Weights of a small mixture-of-experts language model, trained from scratch on English Wikipedia.
Size: 11 layers, width 128, vocabulary 8129, 23.4M parameters.
Below are experts of layer 5 (counted from 0) of a mixture-of-experts language model. Rows are named router (the router's row for the expert), down (a neuron's output weights, with its number) and show model dimensions 0-63. Each number is 500 + 50 x the weight over its row's rms, rounded and kept within 0 to 999. Numbers have three digits each.
Before each expert's rows: a language model's description of what the expert responds to. This comes from a sample of Wikipedia text that the model never trained on.

# expert 31
Description: First digit of years. The leading digit 1 or 2 of years, especially in birth–death spans, dates and taxonomic authorities, e.g. (1886–1967), in 1614, 2006.
router:531410526470447480425477495505528491479530407468486545399616525592495510474572488580479502470515555559482584504368439532534569545504533546533557526474553473461470442518546478271506541438505513
down0:524450534528479507491569463494612473505433506528497519480538561485521553469535611480495556451471525451488549527399506599394565439480415507510440470534399511436596546521494611414515415511458474
down1:440401401563505452458508558494485553384506550493501534487604426442550466554593516484574437442440445523581539455495513573467490540474538438532506474565535496510462493503541470560475453450408517
down2:506460514551468494409572472502483495402448455544540428501472462531474530486432526544447435481515418534454517554512545438431535439531501434476437509489499494455552522679589543473483396456496571
down3:472472539482575426551469534473439527595572461423481517506397479491490401543481524476529492512516441532511569541590510421585478577427548597503518431460573456470477489491522458552503570512541444
down4:550594494506428517487490567402531460517570467527471467580425446532522529548483496568454511493491430460429532495474532446427524398513458512491530414492497542480506561556546528455485509609559508
down5:508511387447526466550512501563482392494519474469486439556621397583456472469584563485575479509497520450525440496583435496502502534502466413512484546594454499565509475496468515529549407586462515
down6:600545381587389423537514603497461455521517427493435525555461497575520521504518538513441476518482450471484540470471550495478527382506525551498539457488508486505479533404532532441504532465500475
down7:478514540453475531603419494493477515525558503495527444549531538556440528599474467458476467460523552451562330445508584477546560440547411504524542479502470475581533422433440451552537547508554532
down8:496550432474508525576543514560497457449466504488561448440546471563403471524390407532475419470510483554536517518553478395505456527601536486522554501546501513532491511548528491543523535468559436
down9:413483477527536470540468510470486543472520456505449502487522494521473414578521481518602467454512444476497442530542522486463491459491424499524520380443421541549544486567539515424551473560445419
down10:456511432421496485535458500567469506391422470574563447423608487565490506530467596539521397448570442500570482494497556471483583470552456496490526452503436499445588497526540562409471500468505471
down11:507598462548456479542639595444528460451495447520514516545553406568448521449473474546499382524564486504524507477475485459434554520624509496524502451485382500502502477491538606468562501464578428
down12:549562420547457504426504557517496456543556540457505426507496393540549575485530540534495511562471498481478515498507425501530401463494525523482486498588539557520479445498486525497444500540415505
down13:412527468486597429446519526489524594521473518535555527434515452507522453579497526586427486430572411517511449468592485506479466506490451443443489451432501546415550494463549482441433451483499455
down14:517416464433571505503442460562517485508534584395467487595445510483600541415632466433486522518495603462426420485549542522530539531498502481474431497541475495538447468499499463665474411547511588
down15:431496517515566487502484526450476511478545484496437488480429518355395561510579445566573549547476505567616477432449433502434591451452465567562478481402474445554515523441476483481560533479522441
down16:486523451464604529507557504577535489506477506492547569481552389488474474514444448491466354479524518499499507478552590439532437539504566461513532482565503542512503491545443531581453602417439453
down17:505520535443525484490476559592522438424469487517447463543502431498562436514533547546533489458507388493450470569549452427435512599440453487453530524485528505548501544541462462409540471612491518
down18:452444423441613448516515492495503518504487439482541475409573420561500473535537495562505518525556457455511477511548482447485464586447494430402409418495553601495563482498509517403482489542436410
down19:507444439412468447647373506465529559509494427457501434457448552456477502513650517561445556528552596552538517431479482481497561496515509553512519485490545492478448473387472493480510475517458516
down20:447545492476568473485570502445587444456584443509513464505484419442427505505457425549550545529503478502506513537467465516396530537430415401446546540470508494521483506453520544458504468620526558
down21:488484475523540548593549417562447531447487476451474552491480551613545423548382520502482542495606419536453571500603491576472419559539576506504514385391530536534500475553522480455459504499494481
down22:479464536491522501392556492558450414439524480485492551546421494500486432369508491475519490571625438517515503519552524584506531575487564469468487519469426504552484563494509543580478484385567574
down23:477537509488547534515591526557489454409436530464531516508539476468470462564465526485548399577557336496539521484608467471503557660577539503519527400469416441528509514483537528502467527510468476
down24:431472479398527488577494483533450555445474446485539508479514522505437410529435475548417482581533358539529485527523483515563548600565626535504558482467554465546476537541600475444467634447497513
down25:522513360609491441507538535623505454522486552442530544507402419455487577493468422502553482545466461477539450488380466514566505441501544515478506570518538506531512523454445507422582571565381521
down26:430556565487495552560549450555476530466462554471428482489455527481495510535451557511442494551469312521475535489540497506496505609588622573505503514406535512543544545551507437370528489516520456
down27:559462517357544454577433394482546438498443476631608460533539513573407477635511494495478422478547442464556493522489499570525540501574507492478528443523456481437476530530429528476459508482488554
down28:445378504415598422496446551508492487532501427480466427514588481520483364531541517464558442472513391489484532551632472507524494622487460440474537431501500500524503493486521381528510457573539442
down29:468431483513505500557488469588449450499476462433518527521502579483504411566623435448531568442577457463544454530569562561533524506563449523481463369530400471509519569526505475595483534476494467
down30:425480496514492527516593486530451545418444466505540474431488515516511518523372508526475446496458370567502571493577514503549487506632561548543524377513512477504515494588550479474494544509543454
down31:473464485489498509597471464496411590537489507449516499514510509464467470436404499540423424565503493491464538572540519502533463441600594566520517430529544460483553519597523472580549613454554468
down32:554452429356576377604420533444523558520502478562504494416498473467462408565516464520548531559524420476530523499469434504460583554437571564511494470471495516523504545495424479461523503517436547
down33:464498387549535482492465590494487433422591523440472506448467428449513495477526465499573570477546594513639437466499521526548512504424461520477455540539533518558474428367416461468551508506425461
down34:528447563474579591433498470625551464477438528466437454601457483476516479507608490491476423524456408553459546486518481402507458500417473457445513521477554483567455546518534502625512445542444601
down35:521457523541465474443527609501422469491479470523523453571433454570501504426373532515490419598597514535417473524455548485514544583535511477471557433469453526545516485556570586478542552413596565
down36:531499532456544507512509465496599546491473540592588527451442592465531476623428502501470572443520418488495502497376491512430563491535482539477419475493471550417527474539403504412405462508486465
down37:515467496469571475500501466585606464444425534462570433475483525366469512475531511444495522598432469525539573452470453604467547485459503492494438525518414465464480538558524561602507493473502570
down38:480478415428577446561537508521481536413436452500532438473572516504490440520496570542509478523535361516526579489480448488498557572508542494490430414514412486508532483539465509404535542488485446
down39:543518491507467437614468453584387408530484472510546441501527548557449537527507490469456490523566555426482478575557491461559496535592447501442550479521464534494477533467526416398544557597514465
down40:464501464436559504463505481524436419398485470542589355483517469518500482510474510524492474563485395582503554544490422561525512574537443420510572398572482449541506501592643496465522491581548528
down41:480463414478517485558348513472494483477490375527521419520620503601426448564603464482461478487497540508558544519593451486564430524506512533520594452580506512451486514452529502671537524476492489
down42:511458425380459449620354454554498527548485432546490481473451543507417505529576437464479478537557585440552440493541550545550541466479479572495542476484548439540542511483451491656496529510469554
down43:515497469574515522468489461516467384501571524494431436583372477462534468436434434482454505495561461562442527455555490433559451495501433538425565467513544514618520498545524510543519503607474584
down44:515510473468525456595519453461472503560488547430452537507524452490485482540586393454524560504475588469419443520625532454452450523497449547444476535503575478501509480471432410619442504587439498
down45:440467487530488527477479464527381509524528468494466512434404547426458550519599452554436481518578451536566502464508505547486534466506465483514473399407513479549456533508553513426518493495454461
down46:556453456491534460562390436545548454452452493533515435456586523539493468489513530489442415567451386504526547520461403610467557556486466423522540468530488449482507525553548479450532457494552525
down47:493595562536566480444489543436566574501509490619488479476525490552524539475437487606477383396458631457464548568446481523447454465533446438520577570524470560366532486473494518575489505574545522
down48:439480498437511534518471447600401522412447503511452474516487476479488414392460562459534575516498429570465464445500459518518532561454542490561536412452538417606458566569669523401546590502473515
down49:455539444423514375513533609434527459425501444534559519470604458501497419482501485489599459434500491556523509566557422453508520556460438482504532450540411453534509458512507549524528428491528458
down50:416517486548527552466485522545451586486515564490503518470460493495534505425379491503451412432440523488410514490556572485555478515512469537485437477518615503521592438588502471616493602506541437
down51:497518492495501527412500514499586594524412530525522545504391605514514455535537531534457583486457318522535555488504483417542484456542551518546444418463436556519537549515550463493516551414488433
down52:547468500447471499369382438554547509523499535515499511540478569506513504389573551500474444516429528572485483497503460514617514506479566524561418517511509474543415495511570482650506516403540514
down53:463497405501492517530448525524485477445415434550565440516594494554464482508476530510543330498476459618540510457531468455546529547500553440548534493534502455600455421512531539543557434457547449
down54:509447477527528454481483542560548501502471546521600577484422549477551477605583430474485585427489386490598522413492509498540513457508486541496416424540400560461544498470450477612497490442458399
down55:504666465634402515436568566427526522561503461541482606508374515513535488498464570484504544507514401519508495473395504492507485402519571583527469518466545478483489467401456521431503485432523415
down56:591525560511508504439468467436507421541497519539457453489391547632498581440425494547475475451467495532466584550488450399545442449549490467465599485517507515506513453576532468485518464614546534
down57:470460520525474480474389538610471526491501411539469475445415430560480470492378545541483524539466552457488479523432496453492534504525553554475415595491570514466527533541537477497586532508546439
down58:528507511480476486467432485497418589554393492506476550397414536460483497451496441504467494480499601563487508472554504461491531465476461550499438545427492490477580435509616537520488559456469470
down59:570505582456473480565517430373530399581556465499500485540540516585488441490529440463476458493537536480458508588591459474477473575532496523531507442533431499470391435443510508545478466533619576
down60:466461491517542452473502528593570550461479512562533453452497491475527465571510561551501559510465390530634507479391474560504510513513550512551416466486475525465450525508512545496510514464481443
down61:432464486450546506525458519462528485460478434512496429488598515534417477493489537588503456518530417547544552520510493512412597548492525445510375488454470492454522509555483492394495409440585494
down62:508552561453487500447403485568555481497533572524435504543496497527525466416559502469490496497470459479435424507561460441474543535453440508500489615474599527552498512465457368602540515567533505
down63:423526541486561532428579487523483539373426526534543418519514481481562488539507561539409429467532398495470501558553512552409543530492421406467473521486492517397511481517510563414469456562414548
down64:466478478462546512485561463527541492529533558431530543454535491474489358491417439491516384554560385543510567553589409470546508618558538501506552444495501562598455467462522472523455546477472539
down65:472460497463529442579468556525580524524527433503537477500598461582479544496445476516484444508509670476588518475463519551457464489545560410589480492591444527390457448447480520618497494426582432
down66:525505417417522406545407575439488481487511442622570501499554375503414515551496473480523396522475486464540433614462505562548623527490484507478462510478477502478467428477491559427484532491486471

# expert 21
Description: Sports tables and awards. Competition and award words in sports stats tables and infoboxes, such as Cup, Championship, Award, Year, | Opp, Division.
router:485517577514493476390548607479438425551542372384471520516603521518498516531573533509491405537534570457388510535340453480548574538563498539484534530501499458503529434547489453377521484539542512
down0:593469360586497497468421451533518532530453554534467524561521552500537449484572400494449517399462545437515512513551589528520498484513430523458471444551556505450371531506555500657497492475481474
down1:486522473574567490501507490553463501480488456488464553507579437536516594433473506483527409445470469530577348533556541557550487588504525501551536433517500481463468543474458470504479464517520436
down2:465475539555425449440447539430451464507530327429508450497612485540469506511484545558454437545509490475454504518450523518532529549595564525509558492441527453532624530501527494328475500525520485
down3:508399540413514463508521555517493421479538498472525469470557388573499508399348551476518498516413519546543569466531563519473458539537486427513624521479521455488544517443525588543466495404526496
down4:451497468535464530467509592509439482547476401505536493509586565462529375504497538408512451518487467437438459466544610575496539524524445466432479458451440527493430505478526530512520489523638505
down5:503497434443560505435510394451501580493442542460498561466504516512480471336469451533460545463489484561523562386588519474437465527492475538598518441538569489511428478461563538531479556546514540
down6:487493550534485513492403546495490475473504522420465435537461524496461525537458522420385495475485578456458473493489588577469539415506524525484497487447548566498518456557435556386560465497574495
down7:474594555510501532476454419456395570608437553527496497481482527566523488545399417486568504471501464543608498571588479550531496588480518533454500509501356538445517465453499481552504501542494506
down8:436495579545519481503457518411541491619466394507497513492490504540395521541481460397531464503477498471467423517588525512541561443462470537506542438380492563457579502523479542538438572451556461
down9:438596510473531493568593475498463562509479449494534410587603475466507559431593467529502465616589513536520481550561470487446513540460500450463463561437502469512509528580449434505382499536530474
down10:494528563471505404560509524601503488614519576508471434523409488528507536526442602554454497513468495528433403417512487526560632496545562532416448485522433467436506530510442454467535536501506557
down11:367453506413540617523468460483465643522471497499475434482506583592564410513454500511551484498488516495434554508500495527409541519487471514544474531511585576354478573491534504557422534495532492
down12:482431621448491437445470514524433464571451586500482467452500506515507510470506507502511413458516562541491525538469475514569521555466549514466488482464457564425517524505473468476581476472517508
down13:428519538585513530486591474462503460489553550525469543462568454514557510581391498547481505526452454437464571473443478429453571563472510411498452435552415484554533539539501399465553521609547519
down14:515480516507498562403558564441573540453484417487456442463448475483506516525552512456596495483485428530564526553543535472458522408443486508488460584515573535570461432504525459525599589484567471
down15:533529424439449469519539500498468573439500512500450601500516559442482492462500554572511419511454498492447478566464464513536621489507445619482480504493424531498453498424510477510530489540483460
down16:427485492546476556526522618471409529558429502417589469463434479404525490489460567531479508519441424491597471531521496468563463555545531476625486485503460512467437592509549495652461530525565466
down17:561528539413449459440495418423487454453498512490412556596418464558581526578550516487448501504479522515496474533431539525499482512576563391538489613462521595444543523515505448499403477461458487
down18:450528586435572418494578541483522555562502451513505550517438507492516441584458544494534523608488482557564457521530442518492444513510559461479505495429521431440470526429518488507475497444452451
down19:454578510481457500547481500498491507512542441427482470521517539477477508578564570416463436500540527484478494545515581507443609472506554404476402485453606460483462488457500470484516524396573506
down20:457530578525528536471556512536634557502471491511501508557420513523452432568558509527517476514494361526546531508503583505507387495404476411539451508516531515523503522602507505544527477434502454
down21:386510542436472505519545537458463453456473555527556500552518544490657480541574517499407513560504524533478474455467437518430538458562544407579492498501535534553470483482495420483450533498588549
down22:427482498511411502506489462468511543409422510548495515606488441501475537412578489466560519525497460447608546468478481562511436595523441468485529442525525498418411482458434494557518543554455435
down23:526496504505474464456566502458560507589592505490456471501455465522457507433536419518564411566559494529409551463438525482573544500486532579418453489387496487518512504488505509426540571547490472
down24:487477518454475439583588559525451533420515442449502592504511406436463479414444514509371502511548464605472448495475573505495436532559552476604577484463420466560523522499567437479554451480529438
down25:446549587582494458491432489450505471501498453462508539481509504581477526502521542564493521506472580487612533604459519436519439602395441531460543504503443459508482358529471424460561537540493415
down26:539493420458505488431467493550447480517519447542485498439520466490512508555395440471510500545461526575526412490550493485543426583559552453537532448539559503482547515498443512437504444504467469
down27:513529439455526436488491459626640462492559550541444418483523575436542526444433478616456523467532518505465544434484542513416551523477451438429565484542579467499472514500428528484544510529429544
down28:448476502500429479517448559557542456369536414509605465465528473430542490562582514469460548460478477484469478490523482484461564550523416509552495508523422483491442441501544524514553577425434492
down29:566574451481499517496509326500472528393543511479413536510450501557524621422581389425465466492520497512569493527513471510494458453470549482512490595515474518507465452460401428511538500482459437
down30:542453533575539495529498486480518523431556454513469548452521488437425545500567514537506496434489476435438542432532491523579597490458455491486471550386407387430476465543503485507489508428520459
down31:415434593520550494424520530571409512471612510517572433474418530566488510520453455478469427550453530545462467592534549518535477474529487482534462449530554478468468529476512560460430470546505513
down32:497492536492555545478378596564518479491526481548453434545449521535538478533536478529428410577525492468510382446526515436583468510468505601509476435475447513452515516585504550464531584525432554
down33:516583418487546480405519491515427475564444518540543459635438495517488570495565466538560446519373515512478471567486516555451554538523479593388489578543473503478530480525555508419457516460466530
down34:439519460446506454511499470497550526475472503454473577512479460465492546406555467449554457578491463468467500473521437502459448511491502494538482498543534483468397508452483522466604573562366462
down35:471472495460427506446448457479441516475510513526487408551527488531521478517452539484461508470443437512517460554452529508594448511501490543416622399443421506585514511438504582501537499549538486
down36:529496446488534478522447491473434428611545475494545447494520472517465454489595502530566571556509441470558529440530449462498460504449482547465450615552520483463462486573421552562564490599450502
down37:541516520506558563464441466494434381498491498507544474520495492530548584505458574438466526514443494506523554425499466566561405579535516468448499553475539460431501442528524510506515510549421493
down38:465627552449472521551538448517529480468582503456474502443461487548370436480538517472563544466468434409489462561431463435527467484542439515556489459463375547549459510575431540502513485538496432
down39:549450480566468435463468482543644482529585472517457463454459526548522419497595446487486410513463502374524388553401528532560511471519532547412407469515518521528458522464420474439608494536491496
down40:403582422533520496495431457492487501519509532482542511522566490521542427484547505421525516459543590458625543572558451534530390492616498532521498465489588490428444512537544485535480391485498526
down41:542453430463420456425521484473469568427536508456497535514575605492551521529524575407437544468431483524544514442490565552443509524486524437540508518459538487435517602414527511430512476472526519
down42:510448501537555432504446491499569517503384457539515457470551539509405516540372548526512520442429584469498506489450556527580612472589494540540477486508518465513496608621445485413498496485529534
down43:519563533509418504464450449523557489433484552509428549552548460587463502598446559469433478390471462501632502456428459503556443471553496449476459537456478589418550436541435555441507475473486508
down44:553610513419521532598549591537529521478464461449456436473486404465448529392559445490561402471584466543453448572468444548419551466539416455496476613587491483456555531532440538462492436492499490
down45:549470511522514415598521502503484502470524577494520544486471523442527589574559509488482502492475435522453515468511403526481561457468502435481527501438462499583402525632555481555463476488579532
down46:551567570535526496558473372492525495497502469507448465471493567570421496445570494456512527481511520462536595507563421478653480454441577505473456530494464444429384518490461492541480524538460476
down47:534425508501512514509493543532547523456519449552475510361473496501429491558348570509504494434487544581512627516554544484495481456436499541538489466419500505583443482530588496524505505512453576
down48:497462509575529548500461499518561539557484535538434545493410548551469514540620420509521542521476422462539553499520544575528379496448430538555488501470489489424434483503397514643487486454488485
down49:477414540443533492423530600570435529525533490443490484522582438496458450502472446513462560491481463519466587418553565564471404471582488497458607440520556499431499600470504568502527488502488540
down50:538573452505483486570536459484563539480457490579504477560419431525542482479549530439499527399524497490642584552541480490472497484485523494502467466486566571477434470539455474615462499503467486
down51:509460569543491481407573478416488511504478458517494434489466458499572533561462522420470540456454446466550439506499428490462548532540469561451510506396485503505478417528596548535528486586513435
down52:512386413512481508469577506475449458608546477442496608532381495525423515508532356475491529507471495450499455524454562602535456489398479535561614523544476513512478531487465520507442434493501477
down53:488440539448436489480489438572532377459457475505503496599442543556524464508511486564508489555546513538522535565418493519546522528518449494382423481506523578504443532532539542600511428525535584
down54:495542512562453543533449539542542582475453523536478493593536465504460476583510491491415525443572494479451501540510578525428492516433445575425475451490470524493516486497462472511500443444548457
down55:548497454546438405501476519421546496578584438545582502522451574534484501510621531519472522419462465512614518560457450486559488518535457502526527513509403475523567530563486412444468458520546495
down56:486431471502477502560529486512441486506491511488485479501577502504466439444614547447459583558564489470510526527507484490491448477549483507554546482532566464417481506436381504384542528414501456
down57:449460572552467411384470519417498512462451465441498509410558593619434479462373453512466491546533508433442553431492520518533455513613512546449522458546509538466566479536536535381434568470570474
down58:485431518494488447353491578487468442518521479484511466470618528509461469529358480533547497520487485570424533446443526632549530564533504538480561420494537495509591531502583463369506480456566535
down59:463585524446464511463504513516452394465490506620511394442478575506539554579474538537579548454423633477536451562493568376445475505511456447546478510414478439530567543463517502392527529550465525
down60:458512545552479509488552439522609509425488474466468511546520461534468514425467466489423593418441553554541452435413508493469475503500462426599499495563440539492527515598500547418505529513454501
down61:534518520491438507600478443438502515579435429567531540582540513466546469503558496572512680482488538506510497474588547458515433413535426456435528532511508548515422545535434507473502454410608508
down62:538439500551491529461516452449502484506550587538545537403488482474488460514430520473479514492510402508551535538515578434458522458437497526537550605443439455512576514558553519522427539464547482
down63:607554481429517516474405381558537540497565497542530492527606559517515438458466528463576510492474578437489546554571495550488527438487559570490600556520492537529498453486506523398600488633367478
down64:505466533559466527450516543538480524475488528441545576640553467464539463494545501528490516510531605480603439499419433575438546501427458427532590476486417563459499493553401424448533504479600584
down65:483492553428515502497579533537479536457475412486517469449488533505543545418534437438539513448509415579526413500561519435508543428417463567462463460488471513582466398572535527512452566430596553
down66:480441402492424503509493578605413612525473470513459562547486443504472472501469496490586565481460533549603478508462457496493479567443404447476503441536483503604447477509494598557560430441431533

# expert 0
Description: Name-piece after Ben/Mar. Word pieces inside personal and place names, especially right after Ben, Mar or hyphen, such as Ben-o-ît, Ben-ev-ento, Ben-Gurion.
router:492475529476436495474510486486479465528515403441469565472625509587493486458512534508497469487594581514415514468336471494550509515557562518526597538419536529426552481542524439423440519440556584
down34:491496462588465410535595508481537451504498518505465559472565468505483475444554480579505426459462541492489504508520561428447521488517528472574478527461454432599502528499577435501525506574435436
down35:543476501408551503424484545431428531472470533545550602461518429500516564494494525420505524509439595483595514488495475405411515489489457522557537499525458450518470582581534533494540540478542530
down36:612479538579530470454503456470462445465441565474442399543450508543484505452551571494540503495578571548558458449504487409536448475556472433521471487581432433471497542522528504506510581413571446
down37:519517415606519550521530502520543417441591557462369474538491432484501405519541511450509429513603479504491506508534584506486500497565441497413452453554599506445396442475496462482553440446471483
down38:475484519451562457507515448548504455511504408454508523523540472527556562468603439503469481512477448559478407570509555468432508613532550473507497498625549426535495501469547426530579500461508546
down39:513374505463444443495485508501512582545504559467479473480407500427506486579484532565479481471513560479512569533494606463438431438493539389598585513555466512556450550397552510490503476559475500
down40:568493513500483560542491491465489508557525493434456530474545543462499582449538460531430405511404523472501502549486550503502517436409542532540417444559531324557538464499526544481542499590443536
down41:512413526480486482515531481511416420406483614542466528479533496487487564514588571534529490509455410543543539446519445386493484525529455560525452479493387501431480511573496508590463545515571436
down42:535434480533530441468519480446462454503490515558517548481498397548461457456526540506579447529609453459455502536483488420437485549573576565481494520448440614551595527472563485519490470484469482
down43:454516514435584450559526488539501497433519536508451550574540443571549523464578475515427424520504375520491590537507580498480453420542520564472521480459462576470448513525420500581494493550412478
down44:423594426521493482518482430601527480483522520564549560441502403547532549456540461461423405466439572519517485466511420474538528411528442438528452508535532490477439594505489595515475503403478508
down45:514460437490477541542558503533498554440504487431480473514536567437494514545592405580448470511461467548550451492497450478465438575471455566528500521496541387498450520449493539512586497476429546
down46:454518518535486473471536558531541480593503554484475486538413424504411441589419514456521563577565458412424510556491515509460544583556496479440566452470520567449479550389520454513531491436498515
down47:509579472459529500541454486395548585499500494550532485494476517548498471510504567436489459496458497416542534523522519566530488376482416478536534464482433588412596494541439550498458574633494507
down48:407492461505489521587543499562572401460552568500445513587490440438456541554482481506525457465537521455470510422502503538435535464458428496483451510591502426531390423560482459511505430511418477
down49:463629517462478437567520521471445549454451537550594490483518547541572472410505557496558594450582569477459503491539461484474395461528472455431578538494413494477506516492459449460532549587521506
down50:410541465511544430565581444492532435465497509507496517477499541465443509485656474495493540550454471437528501529579515507491491524531409461533594455552474558387493519524460511475454524556599582
down51:435473613501509468454540500526478501490568523478464530459475417469531542445519441491438454483530557449505547461592582452532539387530555474493464521534515526535493466529515518501508463430441497
down52:448505515554537502467565512485463437542451465416425497446504467523527556542479517478555406555430465527559545484510524395492522560457419517510479449569595434541479454607659453504573507483521484
down53:555435523564476521438404458478430596553461538466505444519413521519541508547431481465468507534530536565528404439473535521546497381476527602506508548514446524539616453505520468499502485463457545
down54:461556340456469461529572520543516466426419505502562598391486555503450512482497510388558547487454513505499503450469415507443507537587390475456573494508382402494494574484560544423538516385501522
down55:484452546563535497572520525500463531539520495551470508519577476478464443469552423614504442483469454421528516596496573434425493579470493557601422535485505489492444550477455515558504537603430425
down56:474552480561415505542610491557517505532525564566498515503557461477497496395623510521468476384553560485517522506548539426467485435535471384540436501466469576488419525517537452447517457392456440
down57:448528528429537513511454468550477534478515503536585525504521494551515481385509485456483553476534510488441529574526482532493510536519504519429522432500567639399472511418505538631500548396552569
down58:414565455468483490545533463520532559422464480570552477443513532458485409531492486524544639574509424475487494424523469496537507415543426474429567480539556589359491542475435521445473509532505551
down59:414519488559434501509601632557508440507474454490490492457543476483525518425465408513472404426482546482480532383552435469484483440541463487577448544463409426595447479524591452446507442496512457
down60:456450455482515527497522455519548494531489399445529477478442524474534512551497357520411542610412493530502455499486475591522503543439413547538542458590568349464492526485602497502534480476514581
down61:514533523581525480515515479523568529535510573464535470446527556547458590480597469482479462418494577519519528454469485386564478400545530312443554513561486395466449516485452479369574511429502454
down62:462398454512417395531528491479540485558541480549517471510535406469511503457538479547499408404528555530510506505556567451472448477477582499512488517562486496547518581491614491547515346468453463
down63:483536397424468499471484532620490488433525557603560489440473464465410564534424480471474486583489538546555539432497475483429485470523483529531542494515433506513414502516481587536449398427497492
down64:563420591509486461494434425488545490549546519474497488485485513425450511603563439526466505367459579526517526483536503482510479518408599517557453557542489464596614506466538567503535392496523535
down65:527593507551481485578495548410452553522494520485504560513594483450459517387608453497520474461468521407461482548564506484492465497515489453581584458481490488499531549556416517470576521621458529
down66:503436540560446524470529479449502475572506461520492483511506512489515470480481488527412462491489506481464491517530448613529559505496452556560478509480518404483554479544597423445528492510448514
down67:488532478524493492491563508447590541589502463452497582448460407496572427611496513491452439519447502429501542530532412519528475392565482482524445524535467520554597533547513567441577501441490485
down68:583425609551511471453543416481521460535451434528530497556603486569457544502475468546514420458491462408515532511528465551495524518557529508557469485406483454449467528543581419537480466553593440
down69:423445506462504469549447527478524595503519463583486496455491561416519448489519437517523510503446488475555515458510547530439489405458488562525424593538528526548560433537473571538425428493500530
down70:488567527522432497547519463493500470419555532470522491529498488464501548534602525486441402377480546610453497521495501515549541489460486486475447559516475454468512515544518493464537502384447409
down71:430519444466436533516511506474532513522449487556608494465495525508447496517405518408490544513389506476489510472524490589462478541490463529519518459410399477526581494521559471527486413473495481
down72:425534495434536449516484485509573503517546451514530481452496509498538546499485401417466460473458510558524510538505480463469424447539543527549474487491487606475543588501526571520490483445527472
down73:457535436463509562548520590596513508456559561519567509475505462405495485528487493472564494529476526436554499446545469438382522557485399432476464470557575512484311542470461500430449517564511556
down74:543466506536483457471523505523600610571496471537410471526538518481533431512483450574421527416448451500497484505426475524541442521441452488534451546539587449531524580528565438433506501480484497
down75:519459521544480550476478425476546473610464423529607497521530570477478584482525454515491481500527437536488499531456452521575451490407536517576494450429545494474666526517563428487519511424563505
down76:541510473480582502395464398502544491480468425425540566519490450552532523505468419508482550530428475453534503515509443518382465549541475474507466468583571459576469474481467534536519472521571682
down77:486449603495449544516446468473518505642498524505532487473536501548527550510478454526454476474494449479442447468521478533535532345430520490501478488559478494464534437534523411524506437608500597
down78:561529466505572555467441462526508509547512538520499555493498463507431569445533461442492514490491551536534532451491445504543517358585531499413565490470506425500562437595469506528540460361520498
down79:393524446434542492495520550620425473447497464458539482484466553530487586451417500451493521586531550460504548459535491489472568522536540540377624495471543541456431439476471483538477494473515598
down80:505490569465425519446499547481457451562519462443557521455480452510525565498518480476378361528495497546433446588513574497476520486477529517667501500529488498537560499532522528427524481431516504
down81:388564563422472502545434426566453442470511507475521509549509513588559518491641452571428471555450480517560574536452414468487532492521494522485422545485442496545509541477501559510556574387510445
down82:392524477505465467476489559524362462504428524549468497455430516473543530577510505515452530466521499640540501454511427533522488404524402495533542570440459601468491542595502575475479540402510400
down83:428552460454460506508502466601447559450581485555500536570560404513532442479476481535469535551563506537498493483502424545445553573527496491523435448529561614522462550483382556556432495514486494
down84:455420454499474516561569551506453470404493533395477451457510551424449504533544489495516453503467492539522512526441518521387532534436464598457490517538449406504448420445564526529524549562380474
down85:560400466487525515426470442492527568541559415452462489469559486442439498567459416496501454451476459486480557474536534479489476508436549497575485502574512550467510551352511580548436485588548618
down86:525504529482530482524545483512526461508516373447495461498519585443513558435534375434506434485471558460551489448540646470448565447478520525555487516545454438467520508522539514534512442528435479
down87:416527413474422497532589546619491484385513539532505507454493456443502533491501475532436492480497501475445541442558476484437446411556430487599522460456457486511349487458538559473480459462412480
down88:473599464511480544528509545593544519548554442523531568442447434522525521470473406415442527611530457420536459495564505509451479507536394426524502471497541522432412541446487452409504520442591528
down89:458529427495446425488487550508536536405544429441536539488451457437538458567448567501445523586529410526506479542527531484472558472579497542366580470512517582480550572439448470452494460449478397
down90:590496428572550561516469406502538519567472493466482600519456438554551458459532450496475451534456472494592448553478502486503477514474453443526389504522555392488370512424515530466531538518523566
down91:539509586502451506583524574549465513528543497509431501607539471403441549440483457600415472400562494510503435529571601571486459555473559498528461548456556490556465465531496455536563410469492480
down92:507493508451549514479537478503461545493481455498521491476566439555460449514538500568533491622448448392597560602478474425535539552523568588511467459417593563391498429444457541518447510565528553
down93:484590494457485492563552528522516493505536433529518579464526547456408506479519430447486436591404474471502570560462505579483535514482559564478488530367401495472605562524392602504437485451497448
down94:487485484512551548484496481495401474649462530542497594581508476539553499505484532483500458541501493495563530529534565549558548517489462521546447490436527662470519470562438396572466533502575573
down95:446474554572595437568473446546519484599484456438422495511454492509575599457606385476473467499417456512572494477517594506549492432466563515545452514556591462530532470628456528530545465532472559
down96:446431439520487497465486487560501559475459479516568493468463606519521541517457469513523636432522508529559362486446460498425450535445374467509529505565499474497436503502519413460498493481479520
down97:527504511516522471494452477502499512515500501563509485463547474549435492486470536560511478474493595483522559488514451598566547390480479427563580493469393533489565467500478486515425491597460613
down98:491437480559547515490479434450425405519428482451480499561544509440468556558609460518566436468458391579443496503488433459478479533495547644518422473561584451438527480540509490524593518504542531
down99:469459534523499509530504504467539557552452475458488498465474587464518538493429474452516507399397549440541499459508570577518528516434451597548390559539447425589571453557585452477505491526472502
down100:473499516487537521465542537487474551484491519420496529438457522405481465544533465416518545498548496446539540550527561505510537527534517487516631494427479589572590486624514446515456480535449449